Experts of a small language model: vocabulary 8192, 4841 steps.
Below are experts of layer 13 (counted from 0) of a mixture-of-experts language model. Rows are named router (the router's row for the expert), up (a neuron's input weights, with its number) and show model dimensions 192-287. Each number is 128 + 32 x the weight over its row's rms, rounded and kept within 0 to 255. Numbers have three digits each.
After each expert's rows: "mostly gets" lists some tokens that are sent to it at least half of the time. This comes from a sample of Wikipedia text that the model never trained on.

# expert 5
router:169115128147138124071108130104075126112075115190092170107109124170143152093101104081102127079186127100152114136106112075083109126123153137157140114170123135127175172144131112087143116140137109075107135124132113139104115156164124141082159137104090134135161135156135099143067172080105108141
up0:189164089142146125128104144114091131137117158161163118142147081118132155075139135083157129096126193173145105191124158125104098142163097102127203114105122067089126136145135122112127169148120082123109166089171138139110064120146133097189113119100114132143103138175078117192167131219174107129
up1:153078152104064146127164160108114122139133110178111127053044152111148140104092087110136182122123122127127142076166132140075163157124241134131086118203114130210128156134084100134154109111102136087116135168138125095124174169116132130137092157130100153182124117124188110089128118154121116088
up2:138128123164111081139167122100119124132105125106088157061117155105135127151172109132093098121119083123150073121138150069150091124144111154154123137167104172123168094130120084121072132114165075162159137116093142143163131086125104097120189148164094103102185147083106158165082147116090133111
up3:151126150114133082137124132156105132120094188153106180117109110086164111115107143105065165092185142123101137125119099126094127124153091129164177083127027096100125130161120118068126157094092070138125091164084166120151117200173107131126112131158168083166156145126141176180123134092133153140
mostly gets: " the", "The", " The", " their", " its", " his"

# expert 12
router:128086133114126180185122151148065131132087164119098180139169173087126118175166107177108088055126116109137118176143118122111046101121135173097139095099104119115175093049169122173163132114048135097156174119136163158097146169148147187139097089141041072176169179121120106127158116082129125127
up0:139190086131174143194085171147111096119167128105115127135202183146146159159057157189148161104187076120191118076174092180113103148096116162149111090152056099158158170129177148136071157097170191117151130088165135179106166132161117112139093122171093136103185186104137124116076089095099158166
up1:146151118152097173126143069170092101151110166158082148122153197086107148210111106137140104075137112149127109091088146110158150098107104110165159081155147128120178083183120080169147180096084072078112103143124152165125094117076151161124143087135119124084136206143123091186092073138103118158
up2:144103133149159169056120124156104146067177158121098142127075180135170153189144129137068148114092110149105106100109163190187126132129079163169107146095092123106145164127081114104091093179081139186162084184088149135158115118129179155153129115170109117115128106118151201155169115102138141119
up3:167096184112083115099114098136160134096169124129124182194156171159072119094147117116147165120192136133078094157123081159136091117141126153118095120151091101154127107079148140083098150085113170131166183109145092139124089157051077188152193106086123105168117132088161157129126141173154117096
mostly gets: "á", "ko", "ä", " Ko", " Sch", " Ni"

# expert 2
router:154127106122077066079084141111128128126189178124089193134097126132142093071160162148150145095113154138129119150160135153149134101123112140085161087145133085121168093127176154121147138091159195058130163139102174103078114148132051121157136179143121128127110107075114049150052140131134117189
up0:107108073162078077162150063122084139086142147106132124161152106131074149158133155109139084138175107140109152166126128108090084109068130123135135148138086096136116144096140133080121176132072165121081156128142127151149124078173138116117162156107131117118127079197118103174048129104147141133
up1:096129115072170092122172133179133190104160080169133134107167101111176134137098159068155101106134079093186125122135124115098164139067178149127122091146068142085138124126135059139169154046142150126147107177125103099120129166188044131137132167177181144229061108074048121124110107136097078079
up2:161130146113058138094083181107084145129161142075112099142162090147124067142070166159147110104155170148110113156126102159054127154128097125096163106050150081108175148081121140102163143100183137080154145127206163171072139106129112141095101156122150134204158150165140109180115137144158101109
up3:132198119122095199118086135132172159118127120113102166141191161163071146088158132094139078107153169117085082132140154064110137164135119120165163176146157073120122184155122148126131113166077136069142131107144116086189108094125115118135156171064127104134163156136098108080131105044141162110
mostly gets: " app", " th", " short", " fire", " large", " strong"

# expert 8
router:112147118111097137063074181112138160141112170143160183164144255167123110169166149100071143083083142183186120082180210136101080145130140185149138085120114127137155132145175128121107136114100203111118099113099119086102105096134065109135110107107117118129160109101144189128089183175144114146
up0:112107091119126144149063109050138146123122140118188085151125157143154151146136133119088090087152159071117127117097139112161119169176145147112080145129091096162088097090141164139125157120096187059126136107116146112144077080105101075166112143133147145148134143122122207144063187107131114086
up1:141154091133062170043165175062138118131133153102206146109113133155126110149102120056160198079178146052104113154121090172130156145159122168074136105073150127168160087108090188184137121120164156137167157122191067133099069151115172121168079120107139140088091154118134194168073121149130092112
up2:117131113135049113111141167145146190148178115144200125106213175149172082050159195159100098139132153134129130166151084136077114126150105093128125097160107086189139112188101132173165162139088103191090155124088164139140171116172121126108135085070173094111115186188115129142124106107101092110
up3:170228108062189096090123133190164127135150095119162067144137145154161134087112115120128101181120128151120104165123116167194108141141118126069080154130120137166127171068194105142144171094116132139185098134116132156147128178102096130165112148116094133128142139107064077113162164152095145115
mostly gets: " which", " who", " they", " when", " where", " that"

# expert 3
router:093113120142129097157115179120134184167146114155092157161086108126099154143137115152120146134165178134138141097152092076094137133066137124102133094197139070100105169096124139151111090109121131160148106181114103096157119134127124109173144102101110137102126104213138167192111158103127152082
up0:147146093086183108112134115147139096120100088136091084204185105129087157138087111126139159127102100156171074148099151067096171190119127159143130129106165130104128072123142095116103161108137106165161086116113096162119120169126112071127147085135159108084146117110088145087139101107144168140
up1:150100108133151142126054152182150166093117141130111110201167129058141109109144116129150108134108131138124120128197163153133120149056066182133160122118095136165123106128080157142074143061111136146126131088181123079071158147134136141154174108141113108155088114108137160145209182125083110148
up2:146066136078152034086107118084155118151115126164072146100141150118108109165142079095069113119107158104078086090099212124141093149154094080109097172132149182094107082095126152163091065146109100111124146164140166126118126145107149162107153121174121122153122135117112094190068151100070151065
up3:088145112073193072070092106141120109151086106129073139135081103107143139124118096148160146174105143125139125118099147164117165142127186168079087146167119099109151116078175172081143154135033166136145132114148169097150106154107047110196176127095124177135224188179160160148122140151114173058
mostly gets: " two", " three", " four", " six", " America", " five"

# expert 13
router:144070154131126132127170135076122136092101125165101196184163133160133163098112112125126158070171187111149121153136131139139107111148156116108204091081037129143121118047140146093171169104091122087155153114186125126088110121145112111103121104156080057112151173118073144166128122083130145148
up0:111121105129181172112093112142162154111190138168128090167135160134110084109101151157102120024106106111112133045149133156161074153131142123098127157117123116164137162115139132105146161107155105128098072105101113125150116131110156114104169100091088144168103152124094123092131131059132050076
up1:187129150183152105125124143101117138111146062137144160183116194110115122065086129156143132122163112183160132125131149088150130121137105152126127136140185130144116097078141150147108109150123157081170144068115119120128106142166103134114111156139097171138113083174136081072146121134107185132
up2:152081107113140122064126102097140143107112121193094111093126167068161142156148127126112117137120087113180152116166112095195166098102070159124115122098119048143121092076123167179108129138116127101103116126147104142073189141102117201161135102131096113136072205121067099123134121127140146105
up3:125156093149157085153197116109114114128132152111206147115151161125134113123143128127093127110176178143129098129135185125132140168140102116127104123150047089135116147149171077124127180125117162074091152144060111069123067137103142146050104116169133133117149159111170105076158090137099127126
mostly gets: " born", "š", " died", " Jean", "born", "ل"

# expert 10
router:114155124122111139149131129105133126083131151167100108142136185149145102092124114120128129115136139151152162098159147115138078116067143121106143159183160120162126184096149092126124168100150175123156119177117064097154169151164121167117166112117123063076077186148097161110119155101119046098
up0:095108119137117114153086121196123176098135057165108097106127133116089121148118138153145104096164131181184138099156154126191118071129113136133162162157163138152098171115087113109160159096123182139144156064149113142106107089079156148147107128157134111110098078154116118119096121140159185089
up1:092139113116138157158127159057120122094113105095148162118150180084119113136174147083093102100122084124140132131137110143090076092198065095122120141147109112075107142147125120168149150158090136126079098152133102122054166081163119138104108176110125156110090142138105157092176168156137192130
up2:089134056094155158136194134169191185077158125170126140149201133119187108155144122116113112184176145095125176093070179114168111116134157097170139081151107092148121098123126106109141129069087159132122198123038191130146181172100109112158156128112111143130140118093169106125120102109073163176
up3:106143165089180117150147139097127101149153150168182172175097195080120153184132135114142175120174107143149041147168120121099148133138135089106152120091156120115128127091154167093111136148130061059090137131174120122135100125122144063080088141171109092117108087129122158107112128113175122121
mostly gets: " would", " could", " rel", " him", "–", " able"

# expert 1
router:204143087079117131106097102191171131110135168100160176163153163096155115089098139108104156142102166097148089092142085139159122080115185128113156154159102128142108175104175118202130169162119152114199186121127158098133137140142137133123169123123148120113186120166131126156169139130149102125
up0:184170117071140092072052065122070156104136150149122108129129149151104103089092065097139195157148077165126159103110157123160154161096166176142098124175134062137112147157135166103124170067098125105162084115166125158114121106135115100150163132089160171142143146098133184144116145139113094146
up1:116182166118133152108085143110155136128159136170107138135096187125065088106139108091173167108109102135120048048096162135113062094086134111079196073150150127188118137100141100164118173174166104080142103075170101095082168169177135149115115129118076137113164115143186117149135104141172077173
up2:108159130088098072156137159144131175160101144086186055131140075167113180151123210095152147111141127117119090125118136173160183141146114120129121123074155119128140172186170149182098114106107098099137105098096090171091095144077101105175082165105104086140173153167068137131144080104137076146
up3:137111108109166097119082178157105082145127166076196134140156136100119170101108172119077112134102074142152113141165117141068065133107136096128171191144116103126080072125118104158095125063125154145197101108098141146138055168109136109157135109172124139120101060120106100147114127187144123125
mostly gets: " with", " \"", " had", " during", " became", " against"

# expert 4
router:171113057152108125072110173161089107135095147134086156101065140118149185120120159098101172127219116100122091079124047081092095058132118109103159092118119073139121151121138125146160105103151118148179170135132158134160140135144129152125059138173094123131096126126133105161104125095117056119
up0:113145111051083107132157082154098162182145133128107128110114121213160114101098090138105145117180150148113122075140119138143086085104113132065151159116132127096173043129117145077146060145138143165138102000141083161181045121182118133096101111132115115127090112085165127104108096130045114155
up1:110144114148201141150086138169007066118141159126105156171116134137133119143108091128122114100047057110128093108179152104164120172100101079134152154150177169090126116168089150091129105102184122209097113137138114083092118171161163098118112163148123120072140112143174138084116107156090069116
up2:108106069150109156126119169080124099095074088110108129157086137202162132138128186130094143112091153187165073122088129122136159143179130112093120057126122110130099112072213061114126182168102173177117066140168171097110151139150108159154143122108165101125154191106145136055110129153150149126
up3:176134115081104167143155122114145110140153166125192145121088132142115166125122178160074117118153156121103100100148164137137124123137110157087175109152158121125163107183129155160145114140127120151161175122096104151146130144108162170140077159114118156109135029143167140146154145111137135134
mostly gets: "\n ", " *", "\n   ", "Scientific", "from", " :"

# expert 9
router:145095097097122120092088137111107149153079120114135175138104124135118172105197197041118172055157132112173129090153077074070158138127185074105172083173114110114127148074128142159138124152123128115130153132135171137153120162110097112128088146101112112159111157145090128114112115109126076126
up0:066110138063101090124105141103081126152094139126159101073123153140182176219147101115113155038056097105175170133103119150082122148098101116086185100152146124153106160097177132192158105159093189130066121115120113086071186100103091146148116139095171149166122153083105097130133153158139189152
up1:101094127164107169116149069140164158108044111117162083128173115150116123154151143156128152077115139096133097133121158155127127075158134049065139123157108056091118187171138122106122155104180136143165113112161154084107126198104140174097084100179089070130181074158167106115126147112104111093
up2:197125122153121151123168136132107144083153194083132145106145150152137159113127060099145146098105078134161168133130144113128119176110157126152103115135159072162145158190137120123167133099143124115126128115133110136194154140078164167075134159074065152173203130189110081114046141131146141098
up3:128099163074125120165129165128115111117086141138160108143103088130165159131128090105195113095174111128144141118173179145144152159139130093169124141122127160107103114116098082098118046169128121097099113113148143135125095146167155164141056159153121067095160127193146124148136116131131068119
mostly gets: " politician", " MPC", "oph", " footballer", " Catholic", " writer"

# expert 6
router:103160102061061131130090134145155119154122133128069147153126137103140174147148088138151138066146148165170140080170085125134161101102161125133173099090107072107171108101181082112113217109101182106145173061163103112111119121102112127166117126178079145163187150139092158114105159161134147069
up0:078175109135161151152122169121129169093101063158099138161151149113132035124148111115141159112144122165118135099140089159104094076139131121146085096078077142149138168151113125116181105116131140104124144072185138123150082134149083185061121163182063105129078163112099126121138159122095111169
up1:127110103068113099083168165122150144084163144124097143151146135152176125098109128107185158115165179114122110123159089123175115136150123164126135105164093138135138144064153095109153158090099129117110172138150149163180127148133133115110123142091140132137133107168122120157170133118154171112
up2:106111105153111131153137131134108162122112205120127180118160141096145090137120116077197152067142143140171157137114096115149144099095170169066159118181168104095148142088101129178124179159145133074079104128085135092108174125146158137133119143095134105184117078132155130152139152100074112155
up3:130166050144061068097178122195163122146156161174148158184146163105121151110117097170123134149109122116123086127141168117121161087152153162095199073140141144078124191093172093115123208152111063116169138176131060068110174142118064143125116122191109148133118124150130144116157124100114135103
mostly gets: " government", " J", " Council", " D", " public", " Railway"

# expert 0
router:104165091131095071087100171143101129145176115153124126096148165120149195154149119140131172130135116175148133130153072125036168152159103061122099140133146080142127154038148120131143126145067151098106139125157190072148072135096070178126104144152144126154081117090053095140096105104123074070
up0:145145157119188110100118121141092074079136125137143123081156141136150157159179111144077213147108134155094125061118101110114112126089128144148159139146092160135123087112123120157144106139123155171188119133138178126147091115132108160109124134120158144152118115118082148151135150162125091097
up1:178157083144116105138148157094077111161180157135120120146152125094073161070138092179105178098088134127161117158172154210129064071227085174105090096118123126199150129111098160204110065112112126125102217089108094100156169137085159140150135130135132136129169159169108086119137160086198113098
up2:199116117174095104121100127100159153132121103152110109152138111125083069148187179114121138133161061137125080145170143109160134148069101129052088098105088081075125124134098133174097102132091112165100139132138089125097057174094077142105073164067138142108093144097133139185132153089115082104
up3:151135141124102090183136135135098109112147122142108088171099175115184131191182130171156172154146099165105138136141134132122121103090109118136153116106125061092110106060047190137138169127114131197090082086118133123141029093109102105045170194148157172152095097143122066097108143100148156102
mostly gets: " and", " but", " or", " pres", "yp", " phys"